{
  "n_layer": 9,
  "d_model": 160,
  "d_shared_expert": 192,
  "activation": "gelu",
  "moe_layers": [0, 1, 2, 3, 4, 5, 6, 7, 8],
  "balance_loss": 0.000791,
  "groups_per_token": 3,
  "norm_eps": 1e-06,
  "tie_embeddings": true,
  "beta1": 0.9,
  "seq_len": 1024,
  "steps": 6566
}
Below are experts of layer 6 (counted from 0) of a mixture-of-experts language model. Rows are named router (the router's row for the expert), up (a neuron's input weights, with its number), down (a neuron's output weights, with its number) and show model dimensions 96-127. Each number is 500 + 25 x the weight over its row's rms, rounded and kept within 0 to 999. Numbers have three digits each.
Before each expert's rows: a language model's description of what the expert responds to; "mostly gets" lists some tokens that are sent to it at least half of the time. This comes from a sample of Wikipedia text that the model never trained on.

# expert 23
Description: The and table bars. The article the before a noun, such as the following or the original, and pipe separators between table cells.
mostly gets: " the", "The", " The", " |", " original", "|"
router:489424550436504490497523465472509504507495533479494512527530494495492501476513500497502538536481
up0:483504483502506512488479515461516521473483527489489475478534537532536481485483497479499430474534
down0:509470470508467526481483476513547510507516504542495500503487504511506517516450526492514538546496
up1:518501479523500470542492519450470520483507489452464480478462512506485469533484503499477460534503
down1:512500451504461487534460473500474531474522483494494497492490502503457509492477534516515476498510
up2:481548463510512447472456475527492488506480527502540439506528574516510508510521502475517542467509
down2:504468476509515464539521459501475526475501472519511506512492451510479482473494525493504488497474
up3:517483475521491507515462479490469486505490533524475494487430518476488497521555546464474561513497
down3:482517483494514479512471529459497483491506489481534507487534524552501517510546466487486501473493
up4:471527487525559482509532479477476477524545524523461513539513498503459537499530514503481567503527
down4:498497492490519495537494524483496489466499486476532520509509485519505497491471509465470489488480
up5:525474506523464475513507505475507511482535488489490458543493496553530499485465492464475501490507
down5:523503515452552533478496520474472466546495514485528515458485530440531496507484482505509516529490
up6:505541495496491485451526506495499536487482469507500505518499460506501496483559519472483514497494
down6:506517523507449481493521479508481513465547489484478472448507500514490507481472528476470545472476
up7:509530519497479494536509519450476504521503474546490538536506464535474483486513532492515461490505
down7:519496524452504464467520551476475471494529519478497481526535513519477496519453496511506470498497
up8:487535511515463477529529458497528494518531509533469502514481491511516469460495541501548554469536
down8:475511507506454528505524473503495467540518454517488504491518523547464530480530519487470496530470
up9:468486475533496533500460500506465488524504488491478511504505458501478502505514465493513463533486
down9:497530512541493479479536490498498518497521475504522491511508489472466516500507464499509520511506
up10:515489461486492499529495526447572515468500519498465507518522504517505472531454550486514531549500
down10:532508522459492558530507505499483477504506490537474538469517515491517501471496475514493527525458
up11:474503522515473508461495504508528510478470502472540468509515546538476491504510490503532518502496
down11:490480480507490450553520483500510494489500529521466449480498478511530534492473497504500549503514
up12:459555509514553460482490504454500478481488492495487523498489468442498517515516508500526506487468
down12:506516513533511543518494478524515477506471520465520523501559509493479521512495470524481518498516
up13:496483532489524462505506510462506489472485530488479495483441543479518515515486546512475488484489
down13:513515467529512460529513456502501507507508540513517493477474481504496508489483499459513519484493
up14:476492497506486483491504510492500502484482504441475451520561495522494472519462532472487508521468
down14:487473461535502467513492448495467541474510468492495490502519472487509493480490532510519560466534
up15:476531546540507496506504521476484501459514467528525477496525473512496538467468520473476468459530
down15:475449519481497499538512502466509487513512499507477484480510530503503496484495487518493517540517
up16:441522505462486523496508516531470500519476460540507476545494507491528505477493484519515496542482
down16:460539505484515528492510458458502494472500505487556502485526495527492455495456490480506450511529
up17:497466525461468521512498535489485521475478510516515505494499511515528508482479519527472534481503
down17:515523480581553514500498466496445460517460540479529489482522479504492477510520524493527515471511
up18:520491502473495530502508484501487526487523532507526497522466479437507546521459503484524494469489
down18:485486510505514546521530528501480489493485455536463435488514490534495481493506476489506524517495
up19:515503471516504534501477520539514473512503515475511514527558457482538491495483454442534479498464
down19:541512495476462481517496474465488484498512469507503511510447510497488468514469515513471458528472
up20:534518483525543481492528527516463521526509476519480513516496517508521523488524455511486459473528
down20:472490567517536499502486484482504480541468514484504510474478508500458473521511529522495516491486
up21:481482553497489531548531452428479511505480468503475504476524485482518519486433516539482514496482
down21:473509452485534488466490510530520503500511517508500480518511534478540495459495488520477481510519
up22:517486470520495466559495513480501501486520525527507498555490528543491546491480533516456530500470
down22:505487530487514496511531532472483482511467470520476537444530466467477478519522492470499503513499
up23:503482489518508465484503489460505475487518551493508500476490469476489516486512470505494461493503
down23:539508455539470498461484476544513553452534505501503488524483503523483517504511476476487495534460
up24:482500492518518463523524576514499534481505527469526455532523558526514523504506511512518511470501
down24:513517488486488492498486477474517496552543475500478512455476467475500495493502482490533523507482
up25:492515508492478494476489523508502460505489499500452506493508532488466493521526521535510516484529
down25:453487465534528460514509490526484500450553510531493485509485472464514513449514508498483514466451
up26:495488497580524520515515477498495501480523507508543558528528459469485480515537539508465477486471
down26:499478531455479512496511519492477467526484512504501537482480500472555464500519468495491477528479
up27:533512472531504497484525495483506500498478524498510508515476498554498515504539540503495534487471
down27:488532478521517463495496523512515505519488501486517486519500482535504459504476514488448466498502
up28:484544535502487483503466445497495513515531510513496533460439495504504531490484501506511474476509
down28:542503514482563529495515534495508459503461488524492480528489503495524515490508472493496500527497
up29:464539553483486535523530504452488502508537499549477514494483492505465483477521512519450496475540
down29:439493503502471491509530515498499484519493499501507525466471456492474528460512483476455484484490
up30:510500542475515523511499495547499496545521498549527488525476499482502480488563504522518516485534
down30:479536480468487493505490508470498532450507491449538489456499491478494523487480491477462509490499
up31:483477513500528516483487468561521505491498482491503543485495517505491503522464512497479510553490
down31:488520470483503488524520487491477487484554540510524504499474518478488514460528502527467493527500
up32:500500507471531534505479514522497502514495498528466544467494474492487506518515471491480458510486
down32:489519506480501468502516500544478512467478493511499515503504482537539514537467481501514519516511
up33:508519491506499510478450535557537471558479481481494490509528535532448525492536505520482491518504
down33:492480524485497508507506483466490501471530472490484538534499467495470455519468519484561512484487
up34:498477463489520492448487484511524487477528496474502484494539535496493500514526505502536510460499
down34:479512498528473524516507437495460511535470470530460514506506475547473508506511480492538510514483
up35:542516525487497537540533465492473470497494502523466538517489492538503531505477543491481484456467
down35:487477547493518484500467513508492515484503504452522510495499476505475531483514456489470505473481
up36:461544471482458491493444484509486472535514515495539535486495481516508521523477500497521516505469
down36:502536503501526496511522520485501502502511527514500480532519500537518508519502489502439464514474
up37:489504581448525511472493493485483501492533485519466527506532520463525506530486484519506515473473
down37:482535487486531550452502491522521503507519524533480511505472520551522482517507451476493516468483
up38:507508494489499489512552511541491519513536489489549513526480519495469510519457470502468572470479
down38:516498545461497490503517500468489484501540466498478496486511514512494514472492518497495458520480
up39:496470502471505519514510521564481479547541490491534521482489491524546531510490465487538527511525
down39:501531534496473514529509504482488526492500465476495512535462482495462492505514484502488516517490
up40:557487502513533503523533516521501501502476551499506521551500524475507486526435473545499490487495
down40:549501548497499504498496503446507475529496465472498468493520485479476507487454484508492484496530
up41:499493503451508510496504503560531505496533543543512520482519521526534492501533451480517472521532
down41:474526494472525535533523508506455496506457535489511514547480471484491486485517485506530500486440
up42:503532501480467485460457466534490500493505492529460530466513492463538525542487464455541503484482
down42:525492474494485464494478470491502473515513477532490459509489473531487519516500499495442476509445
up43:471515511487473480537510483510482480530490498505532502526504457533537470490538511478507537531493
down43:491513505488516489478538524510455489505482468526467463525494486466519471492511532502500515476496
up44:488489496465436501482501486505494488503481465435467457486547583562474504521464476453505509523532
down44:495491492515497493509464499499507536488515468483495524468490527482522538542492556516474574495501
up45:492488534531460500465511531498508519508526483491518469496531480489488511495485483482483502519474
down45:531479505465483511533464476487488513524502547484498490490483484495448504485498525488525518481522
up46:504488528441518470495487459486498519494476493524531521511512487462542486538532485461524499477502
down46:496488525512509530505496487458523505528484479521453487540514522506461517505526493489486497470444
up47:490493526505504510495509482576499480557488510517508537484504536508489483499528513531517490486508
down47:488525505490500524513465528512497525480504548468494516484533478538509497535522523528499538464494
up48:503481499494520489533506492479540533461476513535472530428508539489519494490522474523504493520518
down48:470484494514507476509467486488490526448503469525491492497511488497501519497525526535481503566493
up49:490515494564496526502535517541489478490489489454481508504457489536437469509510534525501510505483
down49:486502520494477543460475484522521482531517435483505508506515489499467515506532509493494522493448
up50:539477519496510499502496501485506509525488469495420535481492505497477517536518486503500423471498
down50:502493545529483498512486495486488475514508509517483494500486500460483521492527511518447563524498
up51:479466501517501488519496506461477520514466514531482509496469501507523498519524506538583501542465
down51:510527519493499489498483543477501489459499554465522541428526525475518502522522505492515512485542
up52:465508547500479478496512538491491479493503491524503528462513509484496498472503520454497477464512
down52:495509478503488469518515506497509453473550528506501475528473499505519466525488511538507462510501
up53:526506519506490506504457483488486501535449484515496470432501523529475475504534492498534554499507
down53:473520454507509502509497498463539527459518519500505520486494496534497500510469514485462511530494
up54:438478539470506515540503528481521487509522437528507495546529492504504481494520510528473525526481
down54:482525499485499520543520491520493518514485523507479534481518493503468488505500479504497484490529
up55:512493494518455509491472494511485556451525496526543498532550471486494497517542495499459458516494
down55:480526496453478506480514506483475501532487491478500496524515522504512512500490503485506496482501
up56:501509489552502536492467530510488525471511514510537490515501510513479521506514476522450515474496
down56:500491566474498449525492484461563514511487472507498517483487508501505514532463524503491498510501
up57:492516520528498515474483512516511508512494516516559491510545474481512523442485480496503523515505
down57:500508480495500483542497474489532516498496486534535481509465519541477519471464501530525495494506
up58:550478516482505534535516481461488521536459467496464497497473479537461498468457537524471541495454
down58:491501493498537476488503512486509508462516523489489508469519503464523494516525471493468480510530
up59:519498489518462482485512480495529480455540484454489457440518507493474504499474501506503508538510
down59:490459473537479499498515474517454516457490491475464488519505503509505504536487523486486515482476

# expert 16
Description: Names and table cells. Personal first names, country codes and positions, and numbers in table cells, such as Jimmy, RUS, FRA, MF.
mostly gets: "/a", " Robert", " FRA", " David", " ENG", " MF"
router:488464533450483505492531475456489465515484505486518487500515481462490491476510499462494534560554
up0:503470509538490437504514493443462500512462498501506510505486491493483501516511502521498518504505
down0:487481523585520432482449482546521513493505466525449504495481523476512480520504497490471479509549
up1:450482521485538457496520454543453495532490480514470529515465510503524499482532482472483491534515
down1:489508496496512488498458555496493504487490437475482456557463517527511473506521502501516544477531
up2:477508463509491450529514465477486518504505494481522522487469526468512529531491501522510503533477
down2:497502553476492537505474534546500529490475510498496484516496455478532465523505504503489504499543
up3:550530513499481466510459519523518511500497499491483501450464493499456520530491504511537472483467
down3:506484481471479500507468467512524510564501506466538486487489528485459498484477497538497525537516
up4:487522509511506499482488518531496459520479517463533482525524478530442499496497521483498505521510
down4:485493525545532478510450504508490494466532499495444487455482484503490529503472518501481476471511
up5:497517542505471432537485484496512482529518485515478492522477515511465505450505466445429500527486
down5:502476513497481452541492504492460536528556500496534522515511503518452471481472520497461507463527
up6:503498525509501499522541466485478533486537453464533518545540499493473472497469507475535535500479
down6:505541495481457512528498528504537524482527510462481501478474474501496435482511501520474486523563
up7:502485533497491564469487480513517448514496514545473483521470478496534451495489508485497507509441
down7:503486504476505489504467488491521468498550470489494511504477481487514497520534513536512502542524
up8:520513530491512489500494510490517492500484475524543494480501497479576516462502489518501489523497
down8:522521460564485529508527494475505479519527512518483489522490493515526527536523520480537509453497
up9:483511479509482500480555489498522465465532537468511476551508486560519509469478488488527549536504
down9:511498541549539493529543494518518517485517480511501512524513500518489502514494454498493467486512
up10:480482521510474476515472497476481506523510505503496497509499535495504548495537512510519461533498
down10:499470535535504506512497495484514496492502483496509516514492519505522480540526539516489530493532
up11:507445482473522535506501500565545508518517455481521529494494452463528482514448492500465468513513
down11:442529495539546494488528531534454473502521492499496492484529484505534492518487440506463501499571
up12:533489496514483481569513486461515517480486531505501528470483447482534520513511545474546481496474
down12:487525488479488507484476479472531484497470466489477496499495511507516477486559487534514519510514
up13:478519521468513546534497494501514504488523508522512498463507532507484536509476528522506491508517
down13:470455493529491450516488467492519517486487473494521511472499457476473476507511524453489526521481
up14:446515472513544502514506517492487488519480476481483503467472526463480520498545478463507504499545
down14:450517473510502484465483520501485507487483478486510500488511493505542527508504507488481500516495
up15:494523489518504507448477531494477473539466497499510484499513515483494512461485454534495483510469
down15:493485499501529471557490458507523506507522556504465519474506484518491513483491532491519496534494
up16:515491478507507470465497453510484485498489512497516476476471475448544556491521513484504486507492
down16:523540541503515520551484471497505530496455511497458530520500490554478483494517458535515507499502
up17:492501504516474521517493463514501487551529544531516501495475497500510481535493478498470444516498
down17:515480517497513453490524528536517481507475484489461523511517504440508488495502475478512501476520
up18:538492481476483498512490512464503511481498526465498504494534494449509444511480565520539553488500
down18:437507490515555528495501496490497495542473504481489504467549496530483509511486491503480490471496
up19:491519538507502512503471477502484509485512497533505538471492563473480557516499506474531506506528
down19:486486505515473439483547470501475515524521512519560495544480537519472493493502520494558485517512
up20:486539484519505491537487508519473510463518514519507470516505512462497492547496531482490460482476
down20:530483568503515527505514495494509492529527463462473496505474487493517515516471488491516488492509
up21:551497486502487486510446502520534512509500460498494524505501524492458506534511480499505515428490
down21:519498500521454509512511500475502497494540516508528482508495508504541516449453502508477447536510
up22:473516526469508482521535509510525472533521521487529465584516479498516487488466517512488514502489
down22:509510498550489459484540522484518507537523506517520525537535454534488481536453485494497502483492
up23:486522470553521468536499522514477507541513476489522503525531511453492457460477490456539487502489
down23:485459522494443548492535468475490500500531502465502468529453504500503481526501483515556462455538
up24:501522450537558480483488532515501510517487487524470480458514500511522495536510556469486496481537
down24:525477529502529516515529506502516467499515532497510523485472511505478486494500486491468511462432
up25:499538471517509545560476504514472528468523515502487496479521503494466518463500495506511514529548
down25:495490508501461474471532477439478535497519489516517530479438495525485504494483515469538503498478
up26:524495506510558517477498461480442465490456527520506491504503513529484516488532503491463531516485
down26:499491501539495453474447479527479463470510519522495529477477498492486505531491517527486497529502
up27:573491518523509534507489496553503497504495480491499532517464530497498463528512505532470495479498
down27:515487476482532515481474480473480453506460520536456537524471488454502501469495495508553500490528
up28:477566476509520466449481545496526472505509534465465461501485529497528545492485512504520474510465
down28:506498536489520520497502469478526482473510538496528498511536513574464492504539525496523521506509
up29:498494460497483521465510568479501496465518515496479463497484471505482528545496544527502492534529
down29:486493504474541501501507483545511450519464482495442548471473496470500506506450466511468493492473
up30:460527501522466513497510536502521547458496539519523469533470505501500509470522503465490482501485
down30:499474498497485470516504486465487518497505454485522521519526489516458489528469490516522496510497
up31:469543505460449482525498502516510497478515474539509475529474506527532499528528488472526513509491
down31:513501517523447464471526505483549514499545506498492469525515509469502506523495515476501435483490
up32:499498484514505476449529482528455463461531499461501495502503505510462531525536466476516515558529
down32:484490504514481501490491491538552505495510495477493499496488498522539511503467504513504509475521
up33:514477559493472508545517510462481495483517487507504539486504522477519484471538482443492501513510
down33:523509486508493472479469526525512540544530450451486470508502488501532493499494516509469499501535
up34:530530503527528507491505542526484541498502502459497455479491472539520474490514503481463510478534
down34:484492435492474487525475544500514466498525474506484501503493523514443492505513492494503512530486
up35:484513440521525488451506538468516505502515494463525441483515508499504486465460509505557533483508
down35:498488481536518558491501506487513492487498497506487505501506454496510528504523507495473511530505
up36:474504511528499516520493525488460474510488549516532457480495506499524439462551524470550474513497
down36:468491492457458493470494482515484475506510491455490540481497519512500541496493493541503472512496
up37:475504520497528482512476546489501526516492504506484500499514450508456480564484466507499464499511
down37:531505489515489524481474527514514510513470513507483528498553490508471507459500457473530477508492
up38:486533419490533476512460484508483496543477470496567494506503527518514454487510525511539519501468
down38:500497532522510516461480497468504485494508546452473514514485473466549523492471514493548512488477
up39:499512472500498454486509514487520502531495491481446469471476486507516534498516464500483512495535
down39:445461488484519453503518499502510504498517522525516516495499537536483502513471529528473462485459
up40:451496516536469461480479498424481494494506475521509497522510505526514494464511490503443540517503
down40:501490455507538493509482450546498508514542521489506503477474478468503504506506513476471492532500
up41:479509473508506479509530461495511475519484504491542495505477503505510528499520506457504506541461
down41:514538543525478500533480488514488531505490496476470523507514487531492492511484462539460506468525
up42:528544483496493487579508467522503517475496475520457519468483527468477524479504504511471498504494
down42:528503507546485486490512507483476525529520473521544487494517485489505439502423497497498497539497
up43:530499524512499534469464469555502476479519503492509511478486493518527519569482470483478531522485
down43:523536497541487477510542522519472472492502522537519491507433532460485505523491524514465466547522
up44:485504532485560526475480474455460493510536531474495491499476510529501525532492509484480472499545
down44:501479470506527462513521499486523514491489544507498546459518520469457523497478472482544514505511
up45:493474460500523468504502429507507505466506463564531496519505519505538530448553484462490514512502
down45:517514503506466485518460498472506487558490515472474508502490538474477467507482475535495506523516
up46:487488497460445505543463515476498506545542493499492492429492494511461475509528513501515528549527
down46:489513530526458511466517514519511503485467522533460495470514537517521508475484523479482522502492
up47:506456495495497481523500494468472470498548504508502531477485523514473532552499497477473489505500
down47:483519476506496511492532488516509510509473518496491476506534474459527476508469510479477473511484
up48:493538508486489524546473541511476500533479506505473478477486512510495474438532452513483478490513
down48:488462501474490505489462466502483496510490490465505481494506547493519529480470517508532504503477
up49:537494579491487501513504501502508535491500488520526533525478525487480485448522485507513499521513
down49:508520468497507499509460531527469527507531437460519489499455458496510503501471526469529476513526
up50:526494485498477479542479500537535503508508470478463494492483486524503454513463531523490483462468
down50:481484473499502559504468499501479484492474517496527487490511543514450494492505487491504533532494
up51:487502487489497519506474487542479525469537490557478491482509517469482542511487492522466509493457
down51:507546501473507507549547517460486527496494568559497516489472516492496502499541501502491480511521
up52:497508507481474538524453507534515545520507498516454493532518451490513462513508484506504496541506
down52:505547529490501510497479525520533515473495490514497506493507533541509536491490452489507483506505
up53:473518525473453514529504481434513466504491465484473503479488496494533488497494508509495473515522
down53:482499523515536523462512470489473519475506441506493504500504442499520487511521490480494481519529
up54:528504473521493502574482491538505505478474525444505474495461517487499496496523540474464500505485
down54:532524520513514489528510509549525468489519533480469506484536497488526513462474487544448481492498
up55:552475464532530541510545517524468486545464507465498493535502527490522459499495502485495486480496
down55:485483527479521532529517516510497505521478457487480480509470471534494473485502526496528539473497
up56:525520475533503487449484504515546534508451504511517529533480552470496529465516489481463498505516
down56:520461462521477476492478517513500487498505516495528453521455538507557528488506545537502498511488
up57:484540505505461506456503507524472511486533512498505457489536564504475476487466505523558469546485
down57:509468531449500489482492465512484555497502458514497537480490485494487459447467496514521504504512
up58:550479511521480543484457509487499485522490488537470480480516530464502499527540503510528460517466
down58:512470509530496561521490460467521510490519483502461559532503502549479506507476508538521516494482
up59:500506488523532513500500502519495525510497496533434497488480497527502499524520511465522467497549
down59:515472478513492513490500541485536514481509450508531502546499497539471463485493522500493485496481

# expert 1
Description: Place and institution names. Ends of place, country and institution names after in, of or United, such as States, York, India, University.
mostly gets: " States", "°W", " Texas", " France", " India", " York"
router:472474523454500503466530479491508471492472518448509483520507503453464480468501493470493499529526
up0:502482458496493492513503517543543490510504504466502513531512505480499482462488551494555491501498
down0:458519526507538493518479519547486479504525499488501537523469517502490491535521489512473476480462
up1:471519463480520470533511486494522542518521497474545497514517483511480519512475493497498513459489
down1:502496506520502506473520471503479485489482503513473491520467479431481489447521472537512457532513
up2:511512489497494498472539522534426491520486494517461488519492475508477538451497506470525489527472
down2:509499476536513498485540477523482544459481473478504479521470532469521491465477519496527524485489
up3:488516510533534551505471513515478513467521511548496531502543504494504462517526485504536501484548
down3:525469516483494509488470486477498511465512533523510545499519463499512488495535520477508465498507
up4:521506520522490557468472496516501521497479515524497507508500471504485502470459496478490482475461
down4:537516472491510523506526499501517527481515514480512490504470508534494510508468499524527546499509
up5:527530503519506500503493505507536455525488464487523441455482501526485528485512502506523481515488
down5:510477520487511497537501496447507511484481509474465469481467537519502530463470510510545539497505
up6:505529524514475505487491491467461427477516542489552477533475497495490524515538517499513548483487
down6:495457488529535488517505470484507555490532483530498497500488472473513515478431509471492463489489
up7:471491459509483509500528473498521510512518513485500494511467493434509517505476473487452488522466
down7:499525493486497504513458533571461489473462496503524499457503483533500526503503500507481534536523
up8:508531518536504441496497509489489516463449507523553517494470477469535508508480556503497486502474
down8:533467547484508501507536503542523455472474492453473522467501519527503471472456472485529505507433
up9:470472525515542517473490516513473514480514494474493479516521525508521539477499500520486497551474
down9:526469503480511550495503494463492484525467479487529528542503490501530502549443504458527507447510
up10:522483474479530486454507511500508503524452498516516498471483488497548531488522494517502506500480
down10:478568478503497497545483519484505510484507521495488509492478547552507512504463515502502486451458
up11:471501452516465541528499543474493525478490499492496503500481483524499509480486503463464490542461
down11:486538489478484469483541482492534486476520498487504529479496518487517526536472520550493505481498
up12:490497508509497502512476489475497484528508501501518467464441466540460492527494482505475485497522
down12:508488469532508492505522537478486512483496493510526518519495498507551484502536464516516497493488
up13:500472552470533451514518505514501458521496471447544496488505502560531504517470515502514482514469
down13:501476494495492510522502493459497508508463517510489526469505504513507532496531513477521513527526
up14:480496479538504491466452498495500553462552546519464527468506506473487511513515508508500510478464
down14:472484486531506497511517507457514449467544461512541502501483503502521479506482465499475507503508
up15:514508542489524464489438549488475473514520432509468512489503514506509496514491467523534466483481
down15:483521480494508545519538458495499502460492495509511525523514511505517437482524467483500485520544
up16:526508492503513521541477481518455531460489483453462547494531558519528472515483517540554490457528
down16:483494527531481524504497507453491460523485538504455533514468521482439510495473512473503492507511
up17:497499467485503482441558501527506495464491548475474579473472475458515477500494565479500530470506
down17:461508478501526514508487510515491495506447473503537490501534501517478546506488470521470487472419
up18:492514498507503495495514443503477515552489534546494504516484486502549510515483502511506501500467
down18:460540472519445495460510526537502493478524502505480468460473500475477506497509526487503536510520
up19:488498449475530494505536527523526498473504508505520511524505508526490466509532464557497497512527
down19:488476468474516510499490502523485507478536523546500485568482503444514516523452538518520529489496
up20:509507489482461439533509562489501548494492484534505496480485505466474523482494505531438500438540
down20:512516489493516514446447485501474473514495505509486515513492498479528494524500501497483448512475
up21:469500509510518478494482477478476475513517524500477523522459442495454470503465549533471518501470
down21:497556471521477445499475550510467514523517459504506517501458565452516474527512507536489514513496
up22:534506461517547506515533468479496524533497493493444490468470465533467506474542454460487520494512
down22:449518503483515521524514501508484507477521535493505546469490480511547484481461509522515451451541
up23:496505566538476490526542516515527495512515484468487486484499475528527532516518499463517474487516
down23:511520508490493434437475499500467542498512450491513472466519494489497510466502529504456460524517
up24:526503469502499516513474559502465510482496511510489485508498498509461491543497505470509532496489
down24:531506480502559478525509495505514480517503520485496534496484490506530469500485514506483461494489
up25:527501492478492464485514523489481490512522511542522489508490558469563492482514460549512461522478
down25:510526535488463502461511478510516497485493471475498504454558490482475462526478507496559539497554
up26:451514487540521498467494472502547484508476490544505498516547503486477510493493503499511503508530
down26:514484507511530509541500492527484487497527464496523512528512475466531495516487513512507480496473
up27:467495518513484509495531510541540492516525518497493551499499499480529510491456538466534472499500
down27:498451482509498459491470472575450460513487458519528434515496489505475473484491499481444546520502
up28:490535517567495539507495513495495540471491467492490509517485501517479466479506514514486529511516
down28:468468511466512470501516498518520493521520528521531487475502482544509530501512488482537442490492
up29:498502440530507481494532508508497520460499544457513527535490499479461473486459485533502490538518
down29:503481489462497493480522472430495493520528558479502468491519488445474479544460504528467464509481
up30:484515495529460487500482464538483525488480517483508481501493506525466479476497486504520489465527
down30:518496491501505535519523538475486431523521489476447541452497490497502539468516459466501545481508
up31:511497530507480503542485485506512474520485464499479457465476454491495509528510530467505526460494
down31:488502472544468464456492463534467465562508494482508457492485525498464539495484524536518484518519
up32:504501485485554489476493518523476548495495519490479534465476464496521529485502538480480468516485
down32:499463494489477528496543498489507555479471481504551492453506474459516458494525521530502496463523
up33:461493482531493505466521485494483520525513494523474533511543520488543515454525449534523507473463
down33:509480532486515494529485535518506500483512473516508492465510505491461471567475520471445503506543
up34:484513496506502530515492522475480514501548547492502518515525477498522507508475509445509484493550
down34:533506517518464475474444511492504474507551507520510463459484516482457496471479481502516487512540
up35:507518485478497460514516500511497534487485494457513499484498477503495503484503486480492532507485
down35:542437553486513530522495471484488507502469516481504513486505469500481501466513533477532466518494
up36:479497496496526505489470481493484494484474514496468495496519484513468492461487489532505482532531
down36:514503508494537488558484510511482511540487499493511528470487528467506477487512523480549521496505
up37:525513508470465536486529515504481470488520504490528496499504491466494463483481472498515476548468
down37:501507484493487506466495483479488533512487532517489520514520526507533518464519496467498525510515
up38:534542484495445513537496496481559523487506484519510481481488462493501492519508507495472515520529
down38:534493525470468518499541456464540545501500497471485490478512451493521477488520482488483492526529
up39:489513479499498474445504508491484516477520513495507477533502496516520480520460481545514470519497
down39:488503464499465493502511480508506516509494497504458527508515520484496476479530480494488515496544
up40:499508465496465479507475517460494516502523491477498506452461512479446515495494517516522512544524
down40:499469528469510493492471487515499495508451482474484471492482485475532505457502501480488491502473
up41:504500494506463494511484498506479451515499520491532504497455527512541537460526508525511481528501
down41:501517488490477483457523519489473547508482453499496468461500533476479537526487490515483507491486
up42:529486530546472499533483550533537511542496515497516487513507493521505508530468468539516518473499
down42:454503524467506488490500457494491476500542500507463507522489511502529507519536473501520481512507
up43:487484501461550516564546519508487514496475492504482456518513495501483476486508507459446494499510
down43:527500505537471545496472510514494498503492483493536525506508513522560512495490515539515513485497
up44:484499511465495512441518491496524493489494494486524513501484481475504529477532454461487483501540
down44:488479477486519540514482495460517494481520522503496486525489549493507471542531491511490462494468
up45:473487526533504503507481433477549494528489519521466534510470483473484509511490553499426500491487
down45:467524480513495458493495554501455493478532507519479516487454532492499511508476529549483494471496
up46:495515489465514487508541493502482497533539473500484489472507507508445482483465473504487519496492
down46:526512509524479514516458503463484466475498523483477526461466490506520485494520523506500505497550
up47:472486490490448491482542518497502472531509492477522499527499520458484496505519467456531512486465
down47:520514513492551497507475494515481540476494506507460505463529502467506484518484509558469489505482
up48:479517500500441489470488521527489485479541517529473529481502518498493517474542505543517504487527
down48:529460493509506508525516503490548493497514474515527482498482496479478511490434509481467520506501
up49:496489503491517499506495495498471510494481478487505536541479507442530505531468579506469561511465
down49:505497562519538526537501530518465488501483513481485515538464503495478538528503545475485464493489
up50:529505513460513515503490516563459444534501474443471470492516486526464486470494443489541494526500
down50:450507497532559493493511504519502509497489527479493481484503512518482530510554524465529528480508
up51:510520573524500470527498465453521452489540497489535492508511511525520532495498509500501531479470
down51:480527486500511479524505491540498518485505511536460490495518461474507510477551520494547468510496
up52:531517505513478494488530536503556506529505474480493513490503498495495483505458513470542493508459
down52:496496491495484506481471460469521532499521510511510495490502524476457490459481544490469499485533
up53:506497493487498500527492513490500514511528505479492489555527506493523477512491488495468503534521
down53:504511502514483513485489525565540460457480489480473535478472508464488534513529493503547502516484
up54:465501561506442528533511501512486500518532523496531499509496522474487472449519521518492471514503
down54:512496504485489518486481531584508470491465497493494508500524508500521529468505502481449489502491
up55:506508482420467487537480429488476542555517495539498492479518494523512527491485483457504489521495
down55:496451482510514544512506504494525485497537501518471503517513467495498506521499492521510574550505
up56:507510507481442491500437505476516540494525507511490525433485537498510503499446515509498450501477
down56:509505481530505500471516489425482498530505502481491466488473488524435530509478498493481526523511
up57:505485477501543489465470507472494498541447464508471507483504480515481538539502541475522511510499
down57:479475476443457521504546489508512509512527507513525454520513494487494478479491486535518529497468
up58:465504521513473483495468540505437483454484456490526444481518512524441484486510493497485462484539
down58:506498478478508475488505536499523519518486513500419470530460520490525546532501533476448544484499
up59:526501534452489497485469506513513498524446494496495534559526493494505469453466513505441513508496
down59:454535494549484501502517517473541465506506531510536473510527531494508520523477519492493509496485